config.toml
n_layer = 11
d_model = 512
n_experts = 16
experts_per_token = 1
d_expert = 464
d_shared_expert = 0
activation = "quick_gelu"
moe_layers = [0, 1, 2, 3, 4, 5, 6, 7, 8, 9, 10]
router_score = "sigmoid"
normalize_top_k = false
routed_scale = 2.0
balance_loss = 0.00201
balance_bias = false
router_bias = true
scale_expert_input = true
init_std_router = 0.00938
lr_router = 0.000823
n_head = 4
n_kv_head = 4
head_dim = 128
vocab_size = 46201
norm = "rmsnorm"
norm_place = "pre"
norm_eps = 1e-06
positions = "rope"
rope_base = 500000.0
rope_fraction = 1.0
qk_norm = false
attn_scale = 0.0884
tie_embeddings = false
parallel_block = false
init = "trunc"
init_std_qkv = 0.0266
init_std_o = 0.0266
init_std_up = 0.0266
init_std_down = 0.0
optimizer = "soap_variant"
lr = 0.00219
beta1 = 0.95
beta2 = 0.99
weight_decay = 0.16
lr_head = 0.00918
grad_clip = 1.0
warmup_steps = 200
schedule = "wsd"
decay_fraction = 0.665
decay_shape = "linear"
final_lr_fraction = 0.0
batch_tokens = 131072
seq_len = 1024
doc_mask = false
train_tokens = 538100000
steps = 4106
dataset = "wikipedia_en"
Below are experts of layer 3 (counted from 0) of a mixture-of-experts language model. Rows are named router (the router's row for the expert), up (a neuron's input weights, with its number), down (a neuron's output weights, with its number) and show model dimensions 448-511. Each number is 128 + 32 x the weight over its row's rms, rounded and kept within 0 to 255.
After each expert's rows: a language model's description of what the expert responds to; "raises" lists some tokens whose logits its average output raises strongly, later layers aside. This comes from a sample of Wikipedia text that the model never trained on.

# expert 11
router [153 169 131 181  96 196 141 153 159 110  76 151  83 154 132  76 135 100 145  80 143 115  84 126 108  78 163 210 140 115 145 146 104 180 129 191 162 143 134 152 140 154 141 141 140 129 104 188 173 175 127  79 156 120 143 100 122 159 148 125 150 161 166 195]
up0 [ 82 137 132 131 166 152 180  96 117 183 104 161 151 127 139 141 188 156 144 184 156 121 146 119 162 131 150 188 116  84 113 184 116 158  97 105  98 137 135  99 116 157 106 147 124 152  79 103 121 147  41 109 124 131 145 167 117 118 160 141 145  81 153 166]
down0 [140 135 146 127 183  82 162 123 126 106 173 158  97 136 137 125 109 110 166 182 192 147 201 149 124  90 103  73 117 143 112 127 162 156  86 150 122 126 127  95 106 144 127 126 111 160  88  94 129 178  27  60 128 196 106 121 137 130 116 163  83 124 142 128]
up1 [165 112  79  91 157  75 137 137 101  96 122 117 144  66 166 129  71 134 173  81 149  99 122 140 124 126 124  60 161 125 132  94 125  62 127  74  93 121 192 137  85 108 156  76 110 104 139  96 149 141 177 142 125  90 109 101 161 103 131 159 165 168 129 163]
down1 [ 90 161 121 151 103 142 142 146 123 208 138 135 132 190 193 139 132  72  68 127  51 174 167 114 104 189 127 171 109  74 138 159 122 196 173 145 200 210 105  83 160 109  98 165 115  84 139 153 126 149 150 139 109 175 135 111 145 143 108 124 188  83 141 169]
Commas and spaced prepositions. Commas, opening parentheses, table pipes and space-ended prepositions like In, in, from, on that come before dates, years and numbers.
raises: "1", "2", "7", "8", "4", "3"

# expert 14
router [110 121 105 155 144 140 155 144 151  76 140 135  95 157 109  97  99 163 125  90 105 125 109 152 157 140 150 110 136 166 156 133 105 152  84 121 146 120 101 102 162 171 167 134 130 165 102 140 167 160  83 139 163 149  98  88  82 115 144 131 144 125 138 144]
up0 [ 92 128 147  85 166 168 105  66 129 135 145  99 167 111 137 151 156 100 154 114 139 144 152 166 115 111 105 128  92 167 131 169 113  70 143  87 172 107  97 110 160 105 145 162 138 170 153 157 117 125 161 124 127 169  96 110 140 133  93 131 143 129 115 149]
down0 [135 103 166 111 100 116 146 105 115 125 133  92 130 148  96  84 117 104 112  98 108  86 150 159 148  94 122 139 130 155 135 113 124 141 129 131 115 152 167 126 110 183 122  90 137  99 115  75 154 136  98 154 171 112 147 112  65 150 147 157 120 109 142 211]
up1 [ 78 142 171 119 148 127 139 126 143 113 114 141  98 193 105  77 107 153 161 185 134 136 135 193 127 111 182 120 135 148  63 144  81 140 116 104 119 166 116 104 129 205 180 110 110 169 104 166 115 130 157 166  87 155 153 129 145  83 102 149 180 105 138 145]
down1 [103 157 139 110 159 162 140  97 159  94  78 166 127 162  87 135  98 137 151 158 113 138 158 108 144 101 196 130 170 125 147 115 123 112 136 118 124 144 167 131 120 111 201 149 116 164  79 131 141 189 107 146  34 155 145 144 125 167 167 154 137 141 163  99]
Table cell boundaries. Table separators and cells in results, sports and election tables, such as |---|---|, details |, | MF | ENG, Green tick, km |.
raises: "\n\n", " ", "\n", " in", " and"

# expert 15
router [123 111 130 109 140 153 121 117 148 143  83 102  71 155 110  89 131 116 194 138 128  86 135  83  83 148 173 202  84 155 106 125 140 184 141  67 124 150 153 128 153 141 155  92  71 137 172 128 131 170 140 115 137 133 118 118 109 152 181 159 112 108 132 105]
up0 [129 140 103  98 170 173 105 147  88 130 101 146 197  75 125 115 150 148 123 110  98  63  81 128 157 143 164 110  68 110 110 154 140 138 145 108 134 104 126 124 155 167  98 118 148 168 225  89 115 114 130 151 112  70  96 125 112 105  97 133 137  87 158 184]
down0 [145 120 110 127 124 145 190 148 159 105 148 151 153 127 164 102 109 127 148 152 116 119 190  50  65 199 130 139 189 137 105 159 118 107 146 135  85 186 135 121 124 147 109 135 114 181  81 184 154 167 152  67 133 162 112 139  83 217 149 107 129 140  94 135]
up1 [130 162 173 122  78 109 162 181 114 128 172 167 186 112 135 148 164 107  61 194 165  89  86 115 125 155  93  90 183 127 146 167 206 155 110 134  89 110  46 144 140 188 134  80 110 134 220 117 105 132 126 139 162 105 121 200  78 123  63 143 169 115 113 116]
down1 [105  99 129 111 182 106  71  93 130 106  80 117 135 116 110 152 129 118 168 101 123 150 187 178 114  98  95 147  89 157 129 127  62 144 132 163 159  97 147 123 110 102 143 119 150 173  79 132 154 121 136 143  97 158 100  62 123 154 145  90 111 192 130 141]
Sentence-ending punctuation. Periods closing sentences, often fused with the last word, such as Korea., her., ions., plus closing quotes and clause breaks like , but and ; it.
raises: "\n\n", "\n", " The", " A", " For", "\""

# expert 8
router [115  91 122 113 185 116 128 109 122 147 112 145 111 174 104 118  93 133 152 151 104 125 127 143 161 177 135 150 143 110 121  85 154 187 105 129  71 150 154  98 145 132 162 152  78 139  67  98 148 193  59 113 137 125 119  86 112 123 157 172 170 120 172 142]
up0 [130 118 166 138 120 101  91 181 180 105 142 114 153 164  94 178 120 153 121 134  50 128 111 137 132 165 123 108 132 143 107  56 110 150  80 156  91 157  75 115 130 150 103 134 108 151 131 127 171  55 158  90 119 151 211  49  86  77 201 154 111 167 114 156]
down0 [104 110  97 127 119 119 146  47 140 155 115 147  93 113 198 122 105 136 156 138 165  96 201 114  45 182 114 154 143 136 101 203 124 104 127 144  93  97 121 155 126 133 146 102  95  75 124 129 131 135 143  81 173 118 110 149 114 135 144  75 144 179 145 132]
up1 [157 171 155 198 145 135 162  89  95 135  97 114  88 152  85 120 135 149  64 109 113 134 124 122 146 167 199 139 182 194 143  83 126 171 115 139  92 152 145  80 107 151 113 105  94 147  78 107 123 163 158 120 149 173 176 127  96 139 154 228 116 154 141 174]
down1 [139 132  58  81 170 124 107 104 148  94 158 171 161 125 194 171 143 161 115 145 171 131 118  89 104  95 115  97 130 190 128 144 114 127 114 116 119 138 148  94 127 186 142  89 105 133 162 143 107 155 134 113 151  98 104 169 135 151 153  73 111  53 184 159]
Sports career vocabulary. Words in sports and competition articles on seasons, coaching, bouts and awards, such as offensive, another appearance, won, road team, FIFA World Cup.
raises: " ", " in", " or", ".", " and"

# expert 10
router [114 190 188 140 134 160 135 140 160 153  75 161  76 140  80 100 114 124 171  79 102 120 124 161 164 125 152 168 131 109 120  88 151 142 119 109 109 157 126 101 166 194 156 125 127 167 115 155 155 162  93 156 159 128 100  88 109 147 113 166 195 112 156 126]
up0 [100 141 158 126 160 140 160 183 132 142 118  70  85 137  92 116 103 172 155 157 103 160 178 230 170 139 113 148 126 114  96 102 116 132 102  98 173 155 103  88  85 134  77 174 162 156 181 190 145 117  86 176 121 114 108  85 115 126 125 198  71 181 152 121]
down0 [146 143 136 134 139  85 126  79 146 142 119 137 117 147 177  99 181 110 129 106 161  83  88 150 101 126 102 120 109  70 134 175  74 119 113 102 127 138 102 119 122  74 183 110 141 104  46 134 138 155 140 150 147 136 143  90 135  82  68 108 106 105 174  48]
up1 [107 130 115 101 160 104 125  91 149 116 123 133  93 115 158 125  86  72 138 123 215 155 150 162 127 127 136 190  99 116 236 169 150 116 110 132 122 107  98 145 130 109 198  84 101 138 100 157  87  78 120 116 131 106 124 102 134 164 215  74 124 163 157 132]
down1 [144  86 114 159  96  70 225 145 119  65 106 118 114 151 117 130 158 127 121 115  95 104 104 107 136 129 112 112 142 130  31  87 162 180 158 103 163 156 167  79 142 144 107 116  93  72 147  96 135 198 178 118 148 100 154  83 135  97  80  90 131 129  82 130]
Word endings and digits. Final word pieces and single digits in lists, tables and scientific text, such as sign-al., magnes-ium, elect-rode, 4–2, CJK characters.
raises: " ", ",", "-", "."

# expert 9
router [123 174 153 125 156  82 167 147 176 103 109 176  65 140 131  99 146 161 176 124 122 153 115 147 183 126 150 118 152 122 131 117 150 131 112 104 123  76  77  42 130 183 128 158 111 184  88 146 154 149  73 114 114 179 121 139  80 140 126 161 177 113 140 128]
up0 [116 114 165 104 148 140  93 136 123  80 100 167  67 210 130  86 114 134 126 126 139  72 105 156 182 101 134 101 103 149 195 159 137 169 123 113  76 129 113 187 114 151 118 148 158 145 104 123 178  60 145  90 105 157 163  80 169 138 118 140  98 107  82 145]
down0 [118 125  95 143  77  95 106  97 144 113 193  99 196  88 126 132 127  71 115 120 116 129 135 137 163 148 180 149 174 115  92 161 162  99 179 106  93 108 114 107 183 108 180 130 111 130 148 130  81 140 129 120 130 100  56 144  81  96 144  73 144 211 105 130]
up1 [116 167  98 163  84 157  68 101 125 152  12 117 172 122 165 104  79 184 199 151 145 147  86 119 135 175 101 138 140  95 138 113 128 144 136 136 132 167 158 120 166 149 184 130 121  96 107  89 123 142  57 158 104 134 104 118 153 116 160 130 142 138 174 170]
down1 [182 123 142 191 162 160  70 107 166 141 119 148  89 149 143  98 100 109 132 135 182 146 150  97 156 137 116 148 108 123 149 124 118 124 107 105 132  63 149 118 125  94 129 120 176 166 108 108  77  57 153 141 115 149 132 144  91 170 136 112 121  94 163 187]
Short list phrases. Short connecting words and phrases in list-like or table text, such as and, with no, to be, as, doubles, plus tax, practice, Turnout and Total votes.
raises: ".", ",", " in", " and", " "

# expert 5
router [ 78 176 180 104 156 155 171 171 166 130 109 143  89 163  78 112 110 124 170 119  83 108 112 135 140 145 173 168 145 102 143  67 169 134 117 158 153 147 149 118 163 193 149 103 162 164  91 144 145 199 116 162 191 158 132  82 131 130 137 169 181 119 120 159]
up0 [105 110 123 128 116  79 125  82 127 116 137 150 104  73 136 169 170 143 104 114  90  69 114  41 122 159 145 128 137 113 128 181 151  69 131 114  67 110 162  63 108 135 108  88 145 127 103 103 172 149 144 180 111 110  87 151 140 111 180 140 104  94 134 100]
down0 [102 146  95 165 136 106  97 128 124 121  81  88 136 138 119 129 143  93 141 218 114 168 115 158 105  98 143 133  53 135 123 141 134 191 167 153 172 155 116 117 115  88 151 145  80 129 150 156  94 113 129 125 144 178 133 134  92 104  52  72  57 153  89 149]
up1 [149 100 111 140  79 196 137 110  61 136 133 193 111 177 121  96  99  47 194 151 103  92  79 132 124 127 134 180 117 119 152 187 141 160 127  93 122 113 115 120  95 132 163 137 113  65 168 152 132 154 130 177 105 154  93 172 178 128 143 114 173 159 148 183]
down1 [135 154 154 170 137 144  79 128 138  35  99 128 135 122 112 117 102 160 133 144 175 153  85 156 139 132 126 116 134 166 173  75  92 165 125 149  98 161 101  73 163 116 109 156 144 149 137 147 175 103  48 109 117 101 122 150  87  84 130 117 163 143 149  99]
Table pipes and digits. Pipe separators and leading digits in wiki tables, such as election results and rankings, plus a few prose words like these and series of.
raises: " ", " in", ",", "-", ".", " and"

# expert 3
router [148 148 204 135 156 139 152 151 183 161 121 139 179 137  89 169 108 133 148 116  67  93 147 111 137 156 145 148 161  92 155  84 124 113  87 100 148 144 156 103  96 209 115 164 159 133 114 107 125 140 112 163  13 178 116 164 129 157 118 160 145 162 146 185]
up0 [137 138 176  31 127 158 147 168  97  54 143 148 165  80 130 107  97 151 136  45 138 102 145 128 124 122  91  93 126 130 192 145 157 152 101 124 124  93  80 118 109 132  95 108 110 113 132 160 121 121 153 221 167 163 172  70 146  74 212 150  85 153 162 150]
down0 [106 117 160 120 100  84  62 166 147 156 146  48 119 156 124 105 113 132 136 117  66 126 125 115  97 182 117 104 119 100  63 143 112 125  72  89 114 114 111 179 133 168 118 154  60  89 153  29 144 158 140 138 129 122 151 169 111 148 114 101  81 215  58  60]
up1 [196 155 131 145  67 135 118 109 132 151 164 132 129 155 162 109  91 115 143 123 137  82 123 123 169 167 126 149 159 128 114 111 109  93 138 147 134 108 155 140 153 123  92 155 143 118 137 153 108 111 171 168 130 174 120 175  92 132 109  72 157 102 168  69]
down1 [152 124  90 129 130 123 141 105 115 102 111 161 145 145  69 140 158  53 103 138  93 199 161 132 132  91 150 148  73 210 149 108 171  97 112 132 154 147  86  68  71 119 162  83  86 105 127 128 146 164 114  82  95 123 114 168 101 126  83 186 120 139  52 179]
Infobox field values. Line breaks and value tokens in infobox-style "- Field: value" lists, such as birth dates, coordinate digits, locations and highway names.
raises: "-", " and", ","

# expert 4
router [122 198 184 138 174 181 156 188 182 161 120 153  97 156  89  95 113 121 158 103  93 134 119 145 172 156 155 152 124  95 151 122 163 157  88 100 138 112 125 100 144 184 157 153 121 161  83 139 187 154  96 147 163 133 111 102  82 136 154 173 180 123 171 154]
up0 [117 146 118  88 148 173 176  89 108 142 135  97 119 119 135 101 103  86 160 113  98  84 109 128 112 114 124 125 189 103 127  65 113 121  61 117  49 144  61  87 145 154 183 224 128 150 130 103  56 185 126  84  92 123 125 143  91 102 175 154 118 105 191 158]
down0 [105  95  91 111 119 131 166  99 138 101  65 114 117 115 148 100 180 107 116 125 117  81 140 117 110 147 166 116 123 201 127 189  87  75 173 145 196 130 121 138 142 110 122  86 119 113 149 139 130 110  81 107 120 112 129 118 114 168 116 103 130 151 111 129]
up1 [149 101 121 132 108  85 116  72 142 231 117 157 157 164 116  96 117 139 127 133 119  54 151 116  94 116 139 119 137 153 112 141 120 115 114 151 133 169 136 142 161  98 110 153 167 134 142 139 139 181 115 156 169 132 100 176 137  94 157 121  93 150 116 143]
down1 [ 71 155 107 145 176 124 123 163 207 111 116  82  75  91 121 137 231  64 137 109 168 158 170 161 157 186 162  92  98 125 141 116  91 106  84 149 108 104 121  58 136 107  78 112 138 137  81 100 102  74 162 119 174 141  82 143  87 103 101 129  68 144 150  98]
Technical prose and fragments. Mixed tokens in technical and mathematical prose and lists, such as word endings, symbols and linking adverbs: displ-acements, >, also, another.
raises: " ", " in", " and", ".", " in the", ","

# expert 13
router [110 144 184 136 171 150 174 149 165 139  91 170 105 177  75 154 131 155 162  94  91 119  94 121 158 124 210 167 139 100 115 126 137 139 151 161 158 143 136  97 140 188 191 104 131 148  56 121 167 159  75 133 180 166 128  84  95  95 112 196 174 155 106 146]
up0 [ 78 159 166 115 162 146 156 160 110 132 108 146 100 136 127 114 124 129 181 109 143 105 119 157  90 140  79 160 108 109  86  98 141 129 133 141  99 170 201 110 141  98 177 139 190  99 135 166 161 108 117 114  95 163 130 100 109 111 137 112  88 113 141 109]
down0 [168 101 120 156  89 107 196  89 125  76 125 128 146 157  99 100 141 123 118 154 110 105 143 110 117 117 182  84 153 129 143  62 127 114 104 150 110  77  94 121  68 139 134 151  62  80  83 102  98 108 118 119 101 123  84 136 112 129 172 167 131 140 139 105]
up1 [163  95 123 149 109 123 148 108  76  99 142 121 110 148 146 181 129 151 184  71  76  92  93 130 134 190 205 151 149  68  96 117 138 172 144  98 158  63 123 119 135 124  91 141 198  82 105 100 139  98 162 105  78  84 158  97 128 100 183 149 130 143  85  53]
down1 [149 173 113  70 145  88 130 159 169 134 143 147 153 124 154 118 150 111 133 190 162 144 146 162 157  52  90 124 135 157 133 176 111 150 141  82 106 159 128  81 111 106 132 159  79 165 185 133  74  71 111 119 134 159 181 154 168 123  67 145 141 165 138 161]
Word fragments in tables. Middle and end pieces of names and words, such as Earn-hardt, pers-istently, plus empty table cells, year digits and suffixes like -type.
raises: " and", ":", " in", " to", " ", " for"

# expert 2
router [118 177 183 118 133 124 177 131 175 130  69 168  71 149  87 151 119 129 167  88 114 110  83 132 168 141 159 137 138 107 156  96 145 135 114 143 165 130 143  79 135 198 169  98 133 183  97 132 184 153 105 155 157 153 107 140  76 128 160 156 182 108 166 155]
up0 [157  87 146 136 155 174 145 100 130  91 137 103  79  85 107 145 116  87 156 156 148 162 118  85 129 170 124  91 163 145 142 126 129 120 106  97 100  87 114 108 105 127 106  96 134 122 138 161 142 103 168  67 136 135 167 155  96 147 167 121 134 119 181  83]
down0 [102 112  91  92 139 105  85  91 143 155 113 165 140  90 154 154 168 143 140 143 137  98 111 123 114 119 154 157  64 149 143 165 103  83 115 188 120 124 114 160 173 152 146  59  97 132 137  92 140 162  92 161 154 121  65 123 134 121 145 113  83 171  98 113]
up1 [190  94 161 112 107  87 113 122 122  80 100 103 147 115 162 138 130 113 154 120  98 114 142 148  83 152  91 119 132 127 153 141  77 174 102 165 132  80 139 139 130 128 101 140 131 101  95 188 116 114 147 115 106 185 134  88  58  83 107 123 122 167 131  83]
down1 [121 170 101 123 158 118  96 148  78 147 127 155 200 136 133 115 128 128 102 141 122 116 124  74 140  85 108  91  97 142 116 122 103 133 167  97 110  83 186 154  96 124 132 126 156 118 168  91 130 129 156 159 193 138 126 135 116 138 151 138 123 134  90  75]
Table numbers and function words. Numbers and cell separators in statistics tables, plus function words like and, any, with inside parentheses or clauses, such as 65,645, (de facto), and.
raises: " ", " a", " and", ",", "."

# expert 1
router [111 135 188 117 167 129 162 140 164 150  84 140  72 147  65 114  99 150 167 113 100  99 107 106 115 137 130 151 128  79 116 100 134 167 115 181 124 145 153  82 176 220 169  96 153 150 112 141 204 196 143 166 189 181 117 144 109 122 138 182 125 122 133 152]
up0 [120 129 165 163 125 163 223 109 107 134 108 114 110 108  81 151  65 110 119 122 155 136 112 139  94  97 147 152 151  89 131 181 112 166 134 127 116 146 136 145 146 139 135  63 124 104 140 121  86 141 166 116 143 166 152 130 127 224 140 156  81 122 147  64]
down0 [152 125 174 107 111 159 123 134 137 163 160 117 129 146 165  92 122 107 100 163 122 185 162 115 164 142 120 105 151 149 122  26 158 183 182 118 144 131 164  85 143 144 105 135 134 178 164 154 124  98 134 110 154 111 132 145 114 117 135 168  82 155 182 129]
up1 [116 117 150 137 160 155 154 112 136 154 130 182 116 100 130 104 155 190 135 139 203 117 118 122 101 174 148 151 191 131 104  77  95 123 132  95 117  76 149 152 125 157 102  75 116 120 132  60  98 126 164 168 116 185 124 128 122 125  98  82  84 131 126  75]
down1 [167 124  99 148  81 112 107 118 146 127 153  38 137 107 109  70 136  71  99 113  85 125 176 155 132 124 182 114 146  96  89 141 136 139  94 151  78 143 154  99 157 104 128 165 120 181 145 128 109  98 199 131  89 205 147 133  62 125 127 151 106 119  81 148]
Mixed mid-word and number pieces. Word pieces and word endings inside prose, such as recapt-ured, disappear-ed, myth-ical, plus numbers in tables and lists like scores and vote counts.
raises: " ", " and", "-", ".", " in"

# expert 12
router [ 92 215 153 167 200 162 177 157 192 146 104 108  78 137  91  79 121 121 200  91 137 119 131 105 146  86 145 168 173 107 173 119 115 129  81 114 138 134 135 169 163 173 133 177 147 177 106 132 139 185 104 193 178 190 179  96 120 119 119 100 104 131 113 156]
up0 [138 109 104 170  58 197  94  79  95 160 175 145 161  91 155 133 180 164 120 145 215  91 138 126 133 162  64 148  71 159  99 129  83 166 166 133 150 114 112 140 108 170 166 168  36 119  84 138 124 136 142 165 118 164 136  74 123  83 113 137 137  43 142 166]
down0 [133 107  89 174  71 145 120  89 124 146 106 135 162 131 141 138 225 159 101 162 184 137 164 145 160 169  54 134 116 168  97 109  94 154 131 122 175 138 127 137 123 123 164 165  94 106 116 125 115 102 150 146 117 165 122  61 150  79 132  84 101  81 107 169]
up1 [104 186 187 100 122 138 103 147 242 172 153 201 130 118 122 185  92  80 152 135 172 175 183 126 145  86  92 136 133 111 159 152 187 158 112 139 153  87  88 112  81 112 118 106 132 162 101 167 144 136 179  85 136 195 147 143  78 153  60  94 138 163 139 127]
down1 [175 153  90 117 126 133 146 105  81 131 142  81 148 112 124 109 159 159 128 147 136  81  91 121 112 117 135 134 137 144 126  95 130  70 155  92  98 118 149 179 177 141 163  95 126 116 166 142 124 104  93 147 148  65 100  81 182  85 145 118 111 127 151 142]
Paragraph breaks and quotes. Double line breaks before new paragraphs or headings, and opening quotation marks starting titles or quoted words, such as "Belfast Child", "true".
raises: "an", "y", "'", "er", "u", "i"

# expert 0
router [116 138 171 107 172 151 164 149 135 121 101 153  79 168  74  90 119 146 152  85 109 109  71 118 179 129 185 182 139 101 115  85 102 164 115  92 152 117 149 142 197 196 145 146 145 126  98 123 156 166 102 133 175 167 174  80  83 129 130 199 145  97 126 145]
up0 [137 119 210 137 130 133  71 205 127  98 170 158 138 122  92 174 139 138 166  89 105 153 142 162 130  69 133 139 174 126  98 114 134 172 121 118 117 124  92 124 193 123 139  60 146 140  85 153 161  95 123 145 100 114  83 139 103 128 137 181  91  79  57 101]
down0 [175 114 111 142  58 147 120 104  81  66 148 136 148 174 145 150 205  83 119 124 148 135 102  53 138 132 138  89  79 181 115 115 107  70 154  88 156 107 106 106 106  89 138 140 133 166 158 149 119 166 135  98 121  97 118 118 114 151 110 105 145 137 158  62]
up1 [124 108 134 144  97 164 127 129 124 107  78  90 124 117 144 139 123 113 137 132 163 107  85 143 105 185 101 174 136 135  62 137 171 146 169  98 125 115 119 121  42 181 129 106 132  90 127  91 157  51 140  56  90 141 145 145 131 173 169  90  95 133 136 154]
down1 [132 157 106 123 115 111 122 146  25 111 165 174 139 101  83 109 137 113 175 114 107 117 170 153 110  76 139 116 106 174 145 131 168  68 121  75 114 181  81  75 156 106 135 131  99 102 137 133 117 103 113 143 170 112 128 139 127 105 149 141 153 111 129 114]
Name and number fragments. Word pieces inside foreign surnames and names, plus numbers and parenthetical results in music, sports and film lists, such as Chatz-im, (final), 0:38.
raises: " ", " and", " in", ":", " to"

# expert 7
router [ 89 176 154  94 128 180 154 166 167 146  95 141  89 115 113 119 111 117 110  96 113 141 104 124 166 101 165 144 119  74 108 102 153 200  89 120 109 149 122 149 155 181 154  88 123 124  72 107 151 164 104 133 155 112 116 118  98 139 128 156 149 118 173 159]
up0 [ 97 174  67 173 124 129 146 136 135 107 157  96  97 147 172  94 100 159 150 151 163 143  92 121 120 134 129 123 126 100 113 106  91 189  56 131 123  89 180  71 126 113 121 100  66 108 122  57 131 157  92 101 164 106 165 125 150 146 194  88 158 176 112  74]
down0 [122  72 174  79 129 105 113 150 148 121  99 120 144  97 126 186 157  95  73 145  97  79 151 137 138  96 144 132 135 171 141 151 184  60 221 178 135 124 131 168 137 104 120  94 151 123 156 160 146  79 190 120 115 149 107 100 139 109  87 129  76 112 108 159]
up1 [177 113  91 167 145  63 110  96 122 123 141 122 183 162 117 116  92 103 133 121 135 156 110 189 137 108 179 122  84  96 135  74 118 170 156 121 113  95  95 118 108  98 121 125 120  96 138  85 132 135 174 156 110 158 206 115 160 137  97 121 158 148  65  58]
down1 [ 71 126 162  73 133 164 148 186 136 165  82  85 105 119 132 174 186 178 113 137 118 117 122  77 117 135 100 141 179 138 127 168 154  93 117 147 119 160 164 138 118 120  91 149 119 123 120 164 114 111 135 130 130  98  56 140 114  82 137 133 123 128 215 189]
Quantifiers and modifiers. Number words and determiners before a noun in prose, such as two, three, several, many, some, new, his, their.
raises: " ", ",", " in", "."